From a checkpoint of a small mixture-of-experts model trained on Wikipedia: 34.8M parameters, 480 GeGLU neurons an expert.
Below are experts of layer 8 (counted from 0) of a mixture-of-experts language model. Rows are named router (the router's row for the expert), down (a neuron's output weights, with its number) and show model dimensions 128-191. Each number is 500 + 40 x the weight over its row's rms, rounded and kept within 0 to 999. Numbers have three digits each.
After each expert's rows: "raises" lists some tokens whose logits its average output raises strongly, later layers aside. This comes from a sample of Wikipedia text that the model never trained on.

# expert 4
router:461485490529504498431571451547470484546457481551507540532434479464524512452538498429383490529502514535526520526480505492569499523519548501496491492483523486453530499512461565483490522458514517
down0:450515498436460524461490518532490485446589494495506557469531497466507492395508513524397475539540438475544519523549522471462541502468485600504533509502491485549502495497494481523511491516535474
down1:513572532559547491479513510453497516560448457495546515534515513472516492505519449549438474500551473468511495523485507478546590463484517530528481539465566495476551396482556428455492499509556497
down2:471476538435546499631483496484503495531508572513539524511449460506523508508507560507586480503522478516478496543444532506517570486470512568507484464440502541592523487545528517535424437559557523
down3:522497489522547435448548521535537465481537450521492501540406473467521452374448497420382500536576450488595495511534577511480519484523490524526517444466524527445473540481400479552494489468524462
down4:502440447520497468539503498441547506467524532478532503532573437591533555507484444593408458570546597475525496601566481522512453482598505524452540507461476449455503519475472519520520449497482449
down5:505507488474473429473475542437543535474495537597518473548512532463539467543429481458483437545495543587478527564527543465520462510531559496532510589497468484516504522480543554505485470435516501
down6:468468542451534570447476535497498497470452544480568444441553519535502504535561539516503493455437537569501535534507555503455537474493557481543465490505453490509562550447550507430531528536532501
down7:462498510463577541547507506443442505475495584619554489391488526418510482548524493550468466509523538467502442582531508467482444513464517522499517500491452493483526556516548523518473547527553540
down8:500508468481538485423534462520522490551525493412512440494544489504455475418500522510506514492507537490492527481551618476576484530624555562481453426526534457603472487494492532457533444455556507
down9:573498417489538500469497498549554465555471518507430514532529535454459502477521502421575450490449503466470514494433472525506515517445485510513576469528462581552496482459501497505449524522509473
down10:489478484458515527470454508597495464471553587537496553466499453535435475475482546475511494591477463532466482587522527538538491551528500482468538488501494545496443510534457520463535426421473478
down11:439432505462543562446514497598507536526535573527492501489455532429450553467527505414472469477477446502530545454500590537493539450534468521520494606553501564524432472506529431491543480540581515
down12:513459523481537454496472484530458532501494396504529557499530551528425532390484483486443544438522459521510491482458503527510550485517483499490558443539555510557475473523429483493605537404501487
down13:522503479473552507511498433602515525540540501524524506439527468515488556482516468523494483519486495523421455451520527461539525506511591470478512544565521472551464517506513574496495475466437526
down14:524550472501500505506504487502513486478468508510547450456450490528498582587547478475506477501528609496533492483527593448491470458508528531497555481516527473467519457472515466496485489564533508
down15:592462505584563503489499523533478451485497449497541554468501502495496480440511502543501523521490497495514507461491442475508488510516510451501492611537460456489533481434546530493498525503513564
down16:524494549456519522511454528442496455506550568479447559457469476521523525493531515414554525476513552512504558558466430485432525493498485549512377502502464513484449506478529508516519504454489523
down17:526493490448547513480539535432467532512464446464521541466476425419523554554523549532544496518516523437521480540435467525566386544508479548505453490492514575513545504459499563531546530519565535
down18:491517528577437551613430516474490466544477528442570507519461442516513533563537557540612502466542523470491530458444460502449489516509485481448514415524545541562500550531478469492501474498485450
down19:480513551520524504528465464499578485481531471492494465463479522559475552510539518488593522452464578561490501523495489526553568505559473515451517465471460562531484501479434552521514485505505459
down20:504540498501505515495488493500521505514505430463484459508471515553492545533441484469530507546548492502439496481491495535563503468593453501466401522496502527481503519445490535500574470483455536
down21:444572527446528549585514425583385488477481504519513497530552425486475532488503477528517500478425490499498572497448518436485546501473519483458450528513503550495530394502561465519532481493530511
down22:474600543543544468528527517407471465504518482477487484481510547502503427472466523532415499459484447509572499484462493549440467461537466501463511496483514389614525517544545488499507531542417464
down23:561514470558456510503515545434476544475494558505567498461459450455446581472497530600503491497494503470531427429487403525546466445510453493467415508507479538477519501448505558498449537580522506
down24:489493493497412446487438505456502532504538395510480575474479458509545499507493518498535572503436509444476546512552506477461536543547559468493551556471464476508440453444459478448587480505463526
down25:506468570518479458456511508493516529554453612493532514518473524440523467540521487431517501463538464472560457523509518512512522482537523499518535577542506550442402557560472504515436462503449522
down26:511479506507529471518528498534507552451563584424467470450538548487428470508501441454512528551464482482488440442501487460439520493501432528479477455526526490427478454536534503509399559498551519
down27:458517523505492517436500484529453454474534501470447546447536456509472446487489537510535435468516446508525513531536558549505564480537527464560567510567489464528536534533448558545523495484524426
down28:559528432473511524531540471490483467474562554549527486494449499503471429499560579540484467505446582556475477540499559473478494419533449515520561467545504547560429480503498539490457471527429504
down29:537539469523469430472479562499523481489481516508427524548486445397539494544532453513499459456455451520527525460473524451495545483540488586592483515532498516463511497488482485550441474453533584
down30:557505503502505441425476551510525478482520573463482591500475521504555497577499507555434404398478434509515459459500470533430540511442494572515539459511548461541504538458500525527425493552402529
down31:453488474536453508404511521466509511526547551493461540503504453494524531515514511483443519479539545492521485506427517475457504477537483454494488499499500517450481519525489550573582483503515492
down32:480547446488539516553418438567475443457476540501553478505492512464498562467486554530526526449479478470417487529483493533503539539534518526474526540513541576448488445551450487530463509522555537
down33:525513560492524565521453496496500475510495478542551451446513495541489537543559479518513532549517496500551455475529429420455438575520551447474406534549428541492461511483566505478453460573481442
down34:500534495500422551528443469484499518522494506496510452466624532570453506399503481456543560481470489521437511495461476528464487465505518512520463526502537514463532432498502461502554454481481386
down35:534443458515535430413460478480473520541378526485467447484460495489563560556544479538473486490478519518529498585534478507533590399510597477518472498481502497530529506545464582530438528480527495
down36:460473553463555467498467543520448446446505505541554472508429480538499539516474462533494474548482454453437479509460520521515489499493530468394517465503578458474530496456523532459446535480421564
down37:461516518492518442408473477503504445558524462529533535464506469558488541513456520455465603526541514457478435475511489537508462521468478538477469500496492519539441469517507506522488521552565453
down38:546531545498521498488471510429542461479500471516464460472519520529503443598483524525478470524583581391482492493478479433467491402439509519462487529500430521508552480560479445498491540444560429
raises: ",", " and", "."

# expert 7
router:466492517521527534438546462559481487554493509521483550540422493555571439501501536444408463470520514486462519493470552553562465517549509542547545464491440401447550472487471519479516544498465528
down0:418525529446448526472519535561515418521544560513487490552556442542548490478463465466504534590473503568489460564519566542578533517503506475486492543457520440492469495505457496532513533488497539
down1:523543505504489492521434465457504507509493507434495457521419481472489525499428508515422510513509478459516560593471559505489511456486499540504489452515503436500533434539535443485494530547524505
down2:522559524509533501510476488546508537549473514461447531528469439522496510488600511468491454527547503609573433520515487453525548471489507489572511495477487468468457469503448497517519508521536504
down3:494507435479457460496467483475534471490524563521462421449523483421515577459571524480525432436508425579538605549533489514468467443490539596518584490528451457487522551518543493482514465475466475
down4:547499518505485376381507486512564467481561516509522482476485499487523570419511487528544542525559519489471556469490481528472523464451517396492512532503505473445503519487571511510530501454508517
down5:461468426545456578457496467492414493492537496477514483541462443444503350558469513490441468485529514558512480488505442542506508468548504465526510499499479501541481488457459507508558524498572492
down6:488506552433561474515428459469447558520447485496471504475505445476473527538524405513544481563466507482571529566487510449451565502496487477454494529501522470469459449493516456491474464453567535
down7:473430438492437484453426598575545512504528500466596446476535419469500506361543441533439479475508489506554506475499518515470494529492490478448523473554541476456474529504533594534541519518534492
down8:437491431555538464511500523527509461466501480480485514444536489559518537466500496510540481492476473507496463525587483491414478478460568526507589479561524531533542487457510526450560498403533506
down9:505475502494446562568447505471515482474455484515497516589462508487487492549507564512627455512506469442516432476557446494476496487486451473520458475484533504482464552494483479477551483515513486
down10:453552501540545517469538503550465504510521494449540516496540451561463458486552504538479520563459531503516536507523500507451481518515486497528506523507507465454529515494430509492523496527492473
down11:495517515485549466519547510528373543399442521481517471442495504432484519485529478574518487510438499528486525490482444493517519456508515468432484568451457507500557433526514499438561473536469438
down12:481444508558519429464491521502498405513480521515588439491511535536494507487496503529511492477543509561456549463496496508563503478467573469547493553499526521530521491470486502470502540460468434
down13:460545495489477490478445418470514556597480506492559527515480476506482481510493506449535480519561474489524505498538451442524468533460565476515551475508600491546474527528475430460492498525563445
down14:492523480507519514497548505520445420465484485538447526475499474504460528466480489509481544564522396540577476403430551483532576564483498489509552523541553498454547484497488515551479458518463447
down15:556488541556475497507492473509574535532469540524492521489481498539503497504493553551516515513499527475440507420456496545554494483479528521543447497444553499502538518501544490467513487530488451
down16:515504534460470482425462560513517492590533509519502479526503396524501530527516500477588516486515530561506509463510562427476503442458510525553540520500534499535475475509487549548506568509549446
down17:542512473521506448505512479461504473474478420499496548509487484490485502495483528566424510537537497523438496496563539404502513564548440504506471503517502532496443526504498480537509463438493492
down18:519426496522559457549472527449512508445536508534501521402533519475496513577477508465551487502511511425544498534502469503497591497515534530520490497561445594546494473537520508522457464466482518
down19:525535566485541498566518563560496456498500575523541496497455499532527430493567547499485549514495424541491486453506474564480500618567499422490518467446495502450510502489401531525482469473461500
down20:445498439447593555459502498556471520501458532479538509443564498460510538474513517503531496558627554514594463534377497482460484482451507504539489493562464568465515492483475497532476502493481442
down21:456522493504463581490510518567560504477477457411498493518538419449578491539437484464451530493517493525506493537573501515520510515447525460460576511501425510534469444509540490506547507540486418
down22:510523426471491561493444534541521528388529550558553532519537504509496462480525435499453510406486469469573521527493528454482474556484521543555459555504531435552562499466479523518597501494520420
down23:511494466535491574509528419455441492455485534461511458510405577398452482544488480540510543582502530583478498469510493510540531466501474511508530483473499510460446532510567497570531482499505475
down24:440461556396436498517471509458532513483546541514466508596506578507488490529514517557486454479484505491497478457502549490427560475544536514514562458441475518540454506526530460375529546552486530
down25:497541505508581519517456547451552488551522375492466544539559472519482557506479515484456427564481433436501496408471502448546565542483487474453560519542526569453459526499500498498648496475475493
down26:524496469428445481504418565507507408472532432506455588478401461505558490564438522523465469561553486556524530532467524494495450539519513514477517512551486473430478497517524460497527402481483529
down27:445478526456483499438515490562452452464464483460506515425538521462499503512439501428459538596451528479521498499442471485538446600481488502527420621493547509468460496561506490499537472514524482
down28:518560505472547467544544499458452480492516486513500517439472462529468637517476496560511484474526529493460573543497520528482546537518526543462443457506518426483472536469513437438541427511465580
down29:563486487474517453515493533491519465523429574416521589434524492509492527469543451456511487528558414498479518561464587499548491489528536484573544493580531457491498549494443525462540430449489464
down30:495460629496543506500496546494456526450504427539464422484502433484516486532533508471617520517519477558486472479480485531579508535451512444476485468523426526529535474531539523512495398514478568
down31:523502553542539567469517452482549432554426470496511557530509480580454551585516397542490498586574556489519476487438545490457544517546451489612462476474528485531475462545440481465471481483516471
down32:478534477520434535572410581537458532389535488477517493555481504482447539479499495462580504572528467503443476527521420497504438513527485499501585436462499537409491518512531484405553544538494382
down33:482544490513423513486465509522509468448472484484574471481467564517536528550482567524456510454509490445482454496440503543548511537492488469500480437511539559505564557542514525558505470538488485
down34:471516485504490442467493490551464526492493435462438519480446428461436524485478519501597448515474540498544496477481462484547533566502489518448528544523466520497526531488519495495550471463601495
down35:509410510439534462528494465562477481478484509479508559500527395587497547490453502476501462510520548503453519477473445506480501582454529512542463504517547435565474491524485498450438463519460569
down36:519390498535544526521590511562510520467428540475492474493540468458513464489510486497558437486480487481527479454565540490522464468425487512527451498455506528481432553482506598431529488493506493
down37:560531515494525563535480435478521487454451507542546515477479485447484444527492443460453520521470450488557496552558455520418441505483457609460434545454494496508482541551589547529522522520513503
down38:516522520525489562490511554454500481510530493509522418486463510477553466472456501458501506488454585566473455473519469515540452518459520454476511567457446575480485594519506495517428454524530437
raises: ",", " in", " and"

# expert 3
router:471401473528500510449578498530488558540428584561473577487493478456510486501541531530457538498489494458530498561469519586472472561470539482427474448484512448492485485508439508480524513498476478
down0:510467530547492507483530451486532549465511526507510487475434501574528556469493493468500455536551442504517491500481495457501496404562482522512463492490447501491476465491497510463485530447486506
down1:572555489551455542475443518439456565523484416500546439550472487465487508499530533517495506525497548515529531516455505509470507501525527553454487553480519591532571493491495523540426535538527465
down2:512533512507426468522519518531496422475480453438494536470510501518581537498497455527437478498418557536508529557437502467479486605523461550502490523524463489565512504477458568481457448595547471
down3:493521482503526464544458508554424459557610575447466547489499533548458535488501450459489488516482529578445495444517492499502475575464494481565463556515529515489545446466513497528467429498451553
down4:575510538484469491482468498515497465542487439465489534500594506534546487524474503499385485482474447584528479512498483505568492472557539505487512518536548482449495486590473498468524543551582572
down5:472527493462515511478512388493451549470506425480435435488464435486567495498449492530495467506532510427523552525482431506552577529428496551499552498489437527519478505577431527530585511614593411
down6:441533442459555520478482501445524534476456592520537438510578573516519493461434527501488470535490492553516554440569521457495543427509505543596503511533477523539506567496471553545449481484424457
down7:469542477481496501473531576514527470508489569477484514550519498493483426464454458441461507481511505498526508492552524522469420493574544587463547419499558529513462518497472543434440561467450461
down8:486459483507523583490538506544485515474481461485471566420471511479478536497533542489554473490544539551453498480430486465455498502460558460502529542576507517507540501505516441452438465551526493
down9:517494498582448433523397492492494450530505485576582536584542442528556558500493481570592478503451539432418504455576493465516462425446469471519471492495465499491477547495461498535548532487528518
down10:432488546495587486503543516530527508473527550473538487485486486525464479444471507530490513472443489500497530576546535513482520481513513435570524515508514498498537624490478400423426472548512474
down11:495442477510453508567507502545488485505546499470486487443469485475478539442568520514567502484495454499521523528490469477466454545522498480422443514488498522527492477460462499401447476545424501
down12:499569540482496501516454474509460525539470471476545468445561521485573453459528517489548517526525469526524562451572549476511498476406477466538429488553497496547505494466477524473461458521451500
down13:519454521458495455493493563597504509522497526478471506527536529453496578572430512439570491462487448507430519468571527440501480511514546480504517533524481499589465456577496528467464520531478499
down14:446449464463509474491516505545487439475476479603518513550445494489520522535546464425527495510501417500541466538472465450497485504543550499519433535531610457576525498431503504485502536569573514
down15:507507531571453484445507594539549521475470584514520462519534503511512515447439549518528465465581441542595547442494496524473429498485438517540491467483523538510521484502492574517486447478518409
down16:558442495461551472509490558483522549435542478489497498540491537487495509481480514483509527444468518521444490433471487502534587486538499472499471529544540498467428412418522504547488484519537464
down17:578524492482485471541498562520443456491536443492489534558543543513471534532471469480390561455461455570535474528519493541523471444522508532527517439503514487429502499503541558508511514469524483
down18:565595508469518517504427492451499518413595421527532513486468539513493492469464468455553483466491514499523453543520444492480507513503493546496446478504454467491525521537470489514586513498501492
down19:484525521540415527554436500437502564532523481490531472580555478484486527556568561496495568445460433491439565527572509484545569545494526438538529476423544530521507513475499540480532529532496461
down20:480507474561560514561542574528519574518540486484512444451553485542520465543475557525481464488532513514468496494540523489468531499521459454561528490453536519457530498498509526488429468474489518
down21:394430478452495501572517532536472552548520443524441542523496520503509564434529576534418494499446485465454551540476530524423488480566500512548490513496510568511552503452468522518500517485610510
down22:474523473575538480508482532463441561478583487514558601496514504484480586482493473490537540511479433432499484433522432493484506536543454429511496567553512494520614547384483481512452505507510485
down23:477537463519519513519483462538536523489427546522560498510514571548561409474517551503552509519508475489487469448509500483503487557530523535509565474484458472482516602526503516516458461599428537
down24:545493510524511482541432468454499529518484538510424488488510548569604452530520524498557517525494558503491536570512443422461539533493474473440450482458504430516435521537463477550488451449457532
down25:504539519477472450578557551591530488498451531536544518465474563518393471555560452539561450520451500465461500485483532466484523459435489479484471443554437504553510462553477511491486500468505511
down26:563564536476569466485521422565525432487577504465516428551456481549507458521473500539485445483490455477529559434535506485568459548448461471449508471572518399475481548549485420489418550477454485
down27:496493500564416531503439529542512448529501450464508447487510512510467512526503547529434529518543498471487438435473461553513456537509476507530443480479505481536549531455533437417498458487543533
down28:502485497501562508480527524503456433500529485479523548450518538559508510498529454531433473509479496503552529470498517516463479446501543549534512498525458534470523531471585568485572513504536565
down29:583533480472501585446513521501488421491511473540536511514422426487505503567490483493511514458541464585512543500483516496519442606532470486549523460498458456503555449547471477484498476559526432
down30:538414587498460483539583464475419425483441440478510495496488570458540511508544495498547503461515536485484487567460502554549544488461575465432474396509423546535536516441484483476554526545507516
down31:523537514520531429422488529507526470505451506497484454573476508507441480516549534465438500518457538482529463455536517554476488503488540511475517455464496438531587493534489495527453521513446525
down32:528506508538553503520522495464478477500550454508519482540505545463549495467440477553476559491515519555461476516485491468515484468465439506441512554544450531478511549530434479602457422503455499
down33:515509533488569582459534486390464477498467500518537503537556497483507485542549528554455463494454480494550457347456536480526536500539472486501498489481489555524443483442476572513525520524480519
down34:507531455492463529558471550477520433460478509473487543486513551497513488495479463518502479449464450474490540502494504564601558520484573536503452470507562556410536477437499444527522491511466519
down35:467459542502571545485543493537517484553507439508479508509517426490544488526490514492397520456595500501462444456517550512489520483459506526476406529487435487471521540503447457548515563514484534
down36:515517485369586478537483531420503533534372449490551492529470528529551453481538430472465507551466507477462457473557460524542497591494439529556421575535497476486428587494570537525468502500490492
down37:474513473451519509487495520568516518529550505531524525489522467506497511532471507551438529575476521481497466582510506428446495507531556490544523515500569514517431473578497465527488512437420532
down38:533500490467544468560550436509455533469497516496480507544419511576542409568476507462589456543472556495483407513502492502494514520490535473407516455500445562402508525548632545525509474510497506
raises: "\n", "-", "==="

# expert 6
router:527473515525525512449530399521445507558486568500517522536482437570574500471511526465380478491506500538541485574509552560497475521550513468466508476427530452485504476447444492501462529478450480
down0:465528429475548525496539451549468549528513493525468455458486490505504471564477447589424448596516473405512533478505525509499481483500513494440540554483528515455489487495506528529521497488499454
down1:488429475592514550526456492455459488449495522492493578492445507521436539486474524520466466538535505522430512508520529449568532507482432533489505547503512455444579477490443487503495541548452492
down2:521468513542535500547532468478522417491519532452546437533535485428465500584458445479477478513443535475503498525547542480484489498501541484476482500527501478535535599412454528490545518500485590
down3:460435476538565489553502540465546465446517587580481602486532494431471494471501519483464545508527487454561532457506429443535529463560518515522469493457499418421476501484538501479536513430502486
down4:580568505513474469423533503448574499488502390565491516517504497517499516522496529488385511446514480513503505467413546515422472535412459475460557503519513518527532550554468581526516516454494534
down5:490461517547474471519475491468554507467547544504464460519449506487548444491558513444517445499461423515519416486491434465514479486492541517502543531565416492556496451511518470489514559505469423
down6:516460529539475502490521510555533503483512409459571485484464458516538512575521501476504469491569463500431484506434421465516522531547512512496494465461542539456536497472478401448488506496557471
down7:511517486483520520542529429537465484480524515491543519498471447478527496531533398441480466421546467500504506511499470543430494471545459478416478521500528556538545556478500528530521503546521476
down8:476551495544476425472513607550494526427507543521470525452469502460541496422487474538456485614483557487524458550554534468442463477512467518467569551467436591457539460538534523477505499504563477
down9:521478522516461489556561521519498405495543503569462570507576536522475497440528510448507452562499565525545562486478497473519402466468431486525447507459494516530501461523476473527567448512478450
down10:588475497531471441491486520480429540561483554513502484527463475451508516443529538480468489475467469446400557509504497485454508497454516459510555539530465451484510410428504429451495461511558507
down11:574548478512506468544508484454512554540495444505535478486479517491497560462515447541537494560459480519505467545449515399500483540479460428522548508483514486495487567449470475457549510519551444
down12:482518528423523561492533497503515532482463502557486515507531533531425455468512456498564500471538571515469442472415452455608526541484519427514495479470490566508452526535481534493515475522473405
down13:481504505419490525477530516486492474497528509512484465494443496495548451531465473453497425461454470464519493565524463489410465521508516527539555419520498627524497488556532469436536461450522544
down14:454467497527498442463462538477554560572500473524450519570456519508553528550472408576462461386564460511562502453494524506443495523456516520496509447515466542431438477518456520533566497547544536
down15:466489512530466489489405508562511541442518537518462535477584502508493479535528502542451523441483435549464451483492493490529508496556463527480466493465485536487527505539481543518503506498543435
down16:498486485535497605574496484488500462472514454469519602471488507479397473468510478455627518419475534548520520515477425494502531417493523520517418493537440551531479474498468471464460458505527522
down17:561495507547424435470532491485503544542543513569535485544501474449589523514545492430495445447538476503531467463488529488471537479457456541593474511470520496577479436434562542527504519475510489
down18:537467493520452557469541460535492548479511488407512505485570470509419500544512492547545506530503467480522565465501477497503571555533531544463475455507470533562507484492539493445491515508513491
down19:520427479553448549514532474494470557496534497481460457476536538462479492497522495482602497492486515502505517547506556446537586504468534529516464482485486512481466437527574482533471525462591500
down20:502501526548470559552493452532471488538550479537442512531538430585552508471442531541467528428426493502484479471509583514496512470544534466506505440487413479488505509511491505452477400563531470
down21:582486528495532461623478561523466434559502459475487504461476484583495472453466501510475564541475403545456505539457468533547495426455472508480452529489572498550458486565510504501504439475434517
down22:536527464534550522481574499437497543497525544565405463550556537503514533480496447538538513458475450458581530496445542571482477427437446568536523543447555494519504564484569438534561456484521545
down23:439591496445491493493483494514534472525479485457468527447498521510478575434500472500535508535413433475568440529507425480433494484514430480505546513555471410555430487529451494476502526474549481
down24:478476559518538578513451546488513458512497499544489517566535542525512552503415515585588526508474495457472491465538486450503499515520470527516527456489465519427386469518478448438487520605496501
down25:590557455498580473519504540496538437527460502424545513585489517528458451497474494524470510559523364491506471518516539564529522493524515531520468546533463491465401513496468518463474524475528542
down26:467534491392530494467542492487482488458483539502489604540555446441516528461525503581533504506516528472518560495465500505404491540526514502434522471468454420502449528462513527497527470476511591
down27:484458427539489563482464515550454464518556449499510444450510523525521504473561534374490553514500459487450503567536495447428531532506532530518460586488461483473557546469521500535515554471562474
down28:538496571469465462469461477536430516507401476419501507523523469561494518519538446542584548501505446526522465540547485481554545542504533504485616476510467526514447541449521520536520452463503431
down29:508580557597504496485495486511486612502511526499559521449483473494507532496451412445467471429512517442504523472479519472512562457522520550550508531510529478490417441433482531540457503518514422
down30:480478437494479474517540455484489520527472511445456498451519492513518527492540520545536544450541578550515476465533503445549579550534522536518510461539432517533438442497441457503500470566494542
down31:498429531480541460462565509486493460481517495547441566497491534534503483486435425443477494528503532519590469440423529497433504435542369508484472536465528447507476490561494469503541471435454555
down32:465605451486431516497525514522517508457515474452456419464466597440492450473508445433545519468500462507569433493482517519417541614523456482461476515474487553517563565480529458526548471523471436
down33:520488551417471545485587538498482518499505510527552515473453471497416518473456496476534487554550569499505496496524553521499480510480470500488506470494459556494477554550510589460510459481484490
down34:488481583461515494522495461509563543574433465534538436474520438483516436534531524526511524451408432510456451540441463582542468555460510527508450528496494524494565476460510529516573405515562506
down35:598523523527502567496577497478490459499469458506455418537510465508517559502485491518476542449450510564526493569506513483441447497477446490449459500489464454483444561513487461511541539468422509
down36:524509433496509430527488476390561456526491497498571559498497513548512459433507530487517533472460515503523497459526498456520480515501539441534525432506521473495447541497513491522506454443440491
down37:470518456541464524544523462492540516485434482568467445493443468434459497470482429598523510545547507498482449529522490480523440478556455453470528526542484551432498538566519498518563480596540495
down38:451498477443482497554511525512557511504440508596514442491476529463546472515501512519502460497535480554438462481479515463528487555552515487534497540492542548497473479497455511440522464448499541
raises: "1", "2", "3", "4", "5", "6"

# expert 5
router:504511515558570517529544489497495465522499536527503582534443472486519528427537505452401466491502546532505461474492553591561510580506559431547490523352531349475441454521428502474497533515542547
down0:489502479473507564514489486545480489505416529473516547503476464568475454500513468490524558551544478576434535530462552494555504483503524437471484527509564519497522486558452525478451538565517406
down1:572518442553598531536507452481530520473507506553509439524502555486539473523519463604473495554532511485487525534538452481517499512496514501540449488431479474464567479438566537461458513492468516
down2:473503523526490438412501509495499441500533461509515563526481478533421434508513539569426537449496500449485455493561566518512564489464534460506528544474563489511529484427507508469502495442560538
down3:481461481504528507555479430511476458512515568436557545479482470551514506498483501423514469527572403466472486535565503472439467493498529520508606545483510445465497472493532471548542527513491462
down4:537448536506519487483489469486558471539462498467523514526425440530532509567539577418470504496488523480482512470483489505415515462501521472540491546458511402512537502539566508435539556469503524
down5:428488436556474542506571478541482535519494465489530517554409544479607477420503462493516425548509527514476505480535449546539500474540499470481516538451495489486521464515499469522516488523446505
down6:485540482449403502490488437530527513539496556480585470461493430487489482484505443519547557431470539491529478530584415428460470469513500485491486456491496530473480429528483498546556536541408530
down7:485533464464545551423517522549481544471513485451482516488540466499559407500505456494507477485446478573483538494490518512511449528486510543514533533544469476503511410452586535431489499512522496
down8:462437476499468488477497492536453498470508533577479470487484535510576487473493450532470464501486453527498546467504589564623458534524542528495524445485514521517508532540464538451536440481557453
down9:487406560557456545489571486542511489523458488447490544503404445460526493505458467531505473495470547472583419517578467555472494434480496519488540575530519560456506536471434497465444483536478421
down10:490497548526490511502483408479479602492529541564570500490483542558571534511533551473499531469479468553526493447490445487487531453528398536463494465523524557461471519500512532550443505550536553
down11:498463410448529562495427478545500530487455362492516430509498498509492567520574574569485509501505471464465540498529529486517495498483442511523512470516516540518548489402504450540475540566456548
down12:549558513508538479441480523580471473551512455465526533555480508496530421515501490474429530518473548462551493488533556525480559487488492527567536476465494461592540466472438577503548473474504532
down13:432507480489494478542508485486518421456539534562529545473495442474519491419514541503540516518443510577528555487533475460520455576409473504565587423511526455489393531420505478508504441529448525
down14:557498529500537522482393514451476515459499553484434540471472484540527504505441515452478516522532457464533453490471485557507464511482427529463487530547429516560450535483476514471517534456552539
down15:441508539522484485414467473453519483591503489473571540572455561470468466502520492484566454484495453526508568477417494534459524501451497558494496562545507515501529492422515533540484530465550457
down16:497520472459491483512475543526486491491527414468494493507501458515495459487496501523566552446532481470523476422499513426475536450482456537535491487547505509537438385534496520547511461548531558
down17:527535535469554442550555491508565544446462527438543455480503479487525473562447497474516508433496405526517448494569474422486536476527478482505465539524475513505400451496512480502440499516555433
down18:515496476544479525565478432472474517469470456528550575436497536429496561486452522463528520489465517430492546419432480418496530461517512496488506517516513450466435463479515492531524472510478411
down19:472512473455451431529532585466506526538414531471510504501518501549416436519545529606536506525517425464411474531481523472521473489511508511512482499446476473510486540460500525488458503584488477
down20:517468480537491489521484542506535504448498465468509475544499481526558541483489515496523537497483567492494566445573494551458535470464487543441534501593488470445467562431465501449500529538547508
down21:510513528518512527514515472535525496593475418454524492583463535459546487483530539524575481495481485518445556471448506440538529462452543465522494521556528541471636496503494492519501418543512512
down22:456474432520521438479499435438499542506473497515546498489414468428473483564485424462521523447523502477477530464529556503470467541536461533515525463443514458532542548435474495513434456507501408
down23:523418505545499599550467570421560478446556509605511478556509523529483523524489550562494513514478466470512491489491498561424523421494553538485477449515480505434544534505489459501564501495526503
down24:498518575482577510536546540433452456487544556475475516448498527472443534420521541488470541474489556551538451502534471481466578474446495440494533455532504496468424504510484484494512489477544509
down25:483429513504445511490509460511574550488498490571479472541534528427461545449462563419523477458558485540550536455514452456530481514506511448459473459446468528378450524510531496498434543517538488
down26:556500481496481507451472495524507356505519498538451461529505480508501368443496514467465527454490500432592537575513562463515463556521501497512498478516432423486474529474533540552457495497548515
down27:546471443497539448480494447617482510479467500453495404538513427527575443498553524487493489444486399542466518533512536548520515507498478526621447485502505429502489537516481516426475454478495526
down28:559509438517551470489447482512558442494552535502454504486523476541537393489491521450472506457522512507469563510489467414460500496542525580530578455456465484484520473479537509448514465416555472
down29:504459563480512494523535414564468524532557492507492556465510572527532464471474506486476511507454488499526492516518536449515534562450468475515571495488491486518471518485483451458522484493594516
down30:496523550467482504522512528556528517551468519548503532486496528563466598454527523507472515473532463535532453468455470526537497448446514481435477463543451513543394528518501493495399596548520473
down31:467478527526488539440501475459509529593488492585519521461498519489539485513435501457624493484458442493510512476472522558475485497471434461487493455484445557520557550440466475468522530504461458
down32:557522456485501560606469472556481484511523521461528424540514534527503536468579516545492471490471449542463466495499422557510477418462519421477510462485532541527478489534525522464506500496500494
down33:478542481482465558510539445475478594614475520562513475550551551519510568588540475437515494500506493506432485498496498580502531508464595500400545467478474544468491466509567545520515500545554467
down34:541486494449459523526562385502446487438504473524520423500566469455504517489593549533566448531433490513468502533445457479543455556467476563512537418522491524566459461476535508526467513545494522
down35:509605447538468496450472576545543433491396470521548546513489554496487500571478449470459511524520499467476511491504516509465464479555520454564555501503485456555433483473546513508423519383512494
down36:530489502482547546481503474553504544477506555536455413485576580546439471497561523505502463527564450455505537463544489438552488558472504524508518525502513571414501542414489487447481530559441480
down37:511431495562508540441528512568548519473483527532536458475511527526505515512556550440466564482501497495506513476516480586565473502518467499463485468487505512477484542487490631546499487517531518
down38:528438534511505469505491511521476435557521611451535453506421472479518470476429552495442509557510499448518471484446547533472457513535522447490510473542481392501527493554462494518471477452525530
raises: " and", " in", ",", " of"